{
  "n_layer": 13,
  "d_model": 192,
  "n_experts": 160,
  "experts_per_token": 3,
  "d_expert": 64,
  "d_shared_expert": 64,
  "activation": "squared_relu",
  "moe_layers": [0, 1, 2, 3, 4, 5, 6, 7, 8, 9, 10, 11, 12],
  "router_score": "softmax",
  "normalize_top_k": true,
  "routed_scale": 1.0,
  "balance_loss": 0.0155,
  "balance_bias": false,
  "router_z_loss": 0.0001,
  "shared_expert_gate": true,
  "init_std_router": 0.0146,
  "lr_router": 0.00106,
  "vocab_size": 2048,
  "norm": "rmsnorm",
  "norm_eps": 1e-05,
  "tie_embeddings": "early",
  "optimizer": "muon_variant",
  "lr": 0.00468,
  "beta1": 0.95,
  "batch_tokens": [32768, 65536, 98304],
  "seq_len": 512,
  "train_tokens": 343000000,
  "steps": 5908,
  "dataset": "wikipedia_en"
}
Below are experts of layer 4 (counted from 0) of a mixture-of-experts language model. Rows are named up (a neuron's input weights, with its number) and show model dimensions 0-191. Each number is 128 + 32 x the weight over its row's rms, rounded and kept within 0 to 255. Numbers have three digits each.
Before each expert's rows: "mostly gets" lists some tokens that are sent to it at least half of the time. This comes from a sample of Wikipedia text that the model never trained on.

# expert 141
mostly gets: " con", " dis", " per", " inter", " pre", " su"
up0:115153210068111124127198085155179162106201091174116134118095133126095185125132099129089151108167124159127091102145081111106118145171113126117139108135151097139136147118154144066111122119131120111107042130128133129141157142152086115117100115092085132125146139201098037149106099139114113085101123072136120149139187128153145150120166076146085171197165117158186128143129078125138119098134076127071188082141131117134148139139109134125102155132153057172157169114158132187205100138138161116180101133102127116128131119154196161144156121065129175085192096127135135107122114115203128103

# expert 124
mostly gets: "The", " The", " This"
up0:140178108152112197117137145119136111125075126168141139164128084120166121112081164151103132091121161149107147076087116132127114147105052094090157130179126125096193127117172140104136074110137133118147128099130103142164153083151080106054143103132130163146120128138226134137062181142104079169165109069151102083177139098156098114095128088137090105134122159101123129153086161083087096095106139145157094178143087075143112047192131122147169143124210165169142053109125108103157132131094108138140114160144166076158114149149147156100140064084076178098096150156171126142129131135165120127

# expert 68
mostly gets: "=", "P", "G", "T", "Z", "C"
up0:125139153174112087149164123096109141131111070155138136116119173191147165153120163172162115152137097105057138118130128122079092105103153140169128164122154093141124112197130138095084127180143159162176091112107154154060088169107112116124147194161169106088130123132139100125153128083142171096142068160163118137130129110132093132148147149132164110069152127190125129187103114139157131154062125151198099137197097086112189132076114077121133130119084134153173185118126114125074207126113139147155231093126111138111174093124120088104095104112159147183064162117142139102124063142179128136

# expert 37
mostly gets: " re", " Re", " De", " de", "Re", " trans"
up0:134159121145079113085157116089141085196172130172116120073099131197119148071108153150144144152187142197126111163116117094112078132168083113144135130186057147081125190181140109094093090138093111126117148102120113102141203111109122121135128064139122112131164096084179137144108123169102100088127102090155082071164136088085126129039064078164186058105061127101137112150087117143126190148144109126085130109139128156138098157146094097147097111107117123140083122202153072131167135106121143131113059143103118127136144092145138150146126105123146114176105071106117129142128090113083108115

# expert 3
mostly gets: " its", " their", " for", " the"
up0:121114153132147061076143120110132141138144103146170126127135097173148140121097077136073105111134138130142147104102163161095112182097154133106136074102138158172144124147126149119172140127116153099133153096111158135165123149110171166124129096172122089121194154196081058172108153129168154171140165141135093104117052153156082102105173162086146086168102148081128085145113169203106147089158145141126175155163122084154089091048232130147087159119099091178114139171094084131118125131080139080115102147119208127187092138166093146104094148105115115161099189151105106124148166088099138124

# expert 129
mostly gets: " W", " N", " D", " Y", " L", " J"
up0:146126138124173120105120120110148109119174131080120119091198148155149212170158101093117168114157191111163121181084106096103106173093112174108193102103115133119122123112104155201068073139103159107087138099169125114078116096172090144135174167144192141191122105196181092162086195099141152081156112161141088138100138127072129131152203116166136167126123140089131113188145147108086210115085074098126189188117116154107138119134116157132149115166169098192167144122136140107150135117130167163156096163091125136162150107134127128133147132121122103117150077158099108138158154149168122151

# expert 30
mostly gets: " \"", "“", "W", "[", " $", "J"
up0:127113156133128128124153161137150134166090155150077076117130101104201203140152101185145159100064093052101093141145111117160168131110116139146104151179194147141128129193118078104117102103110080135179167093122143119177138120137122178122121195115141064160153118160122079104170112117145154192173108106146105144132104073114166150149156134100169080089089097098103167114105145158126095119171147132101086098165077122092137128187122100175150113179144133096125077113108111118080148137155134206091135113065101103118112094133112049097096173118144139157120079109067111086172110128138119087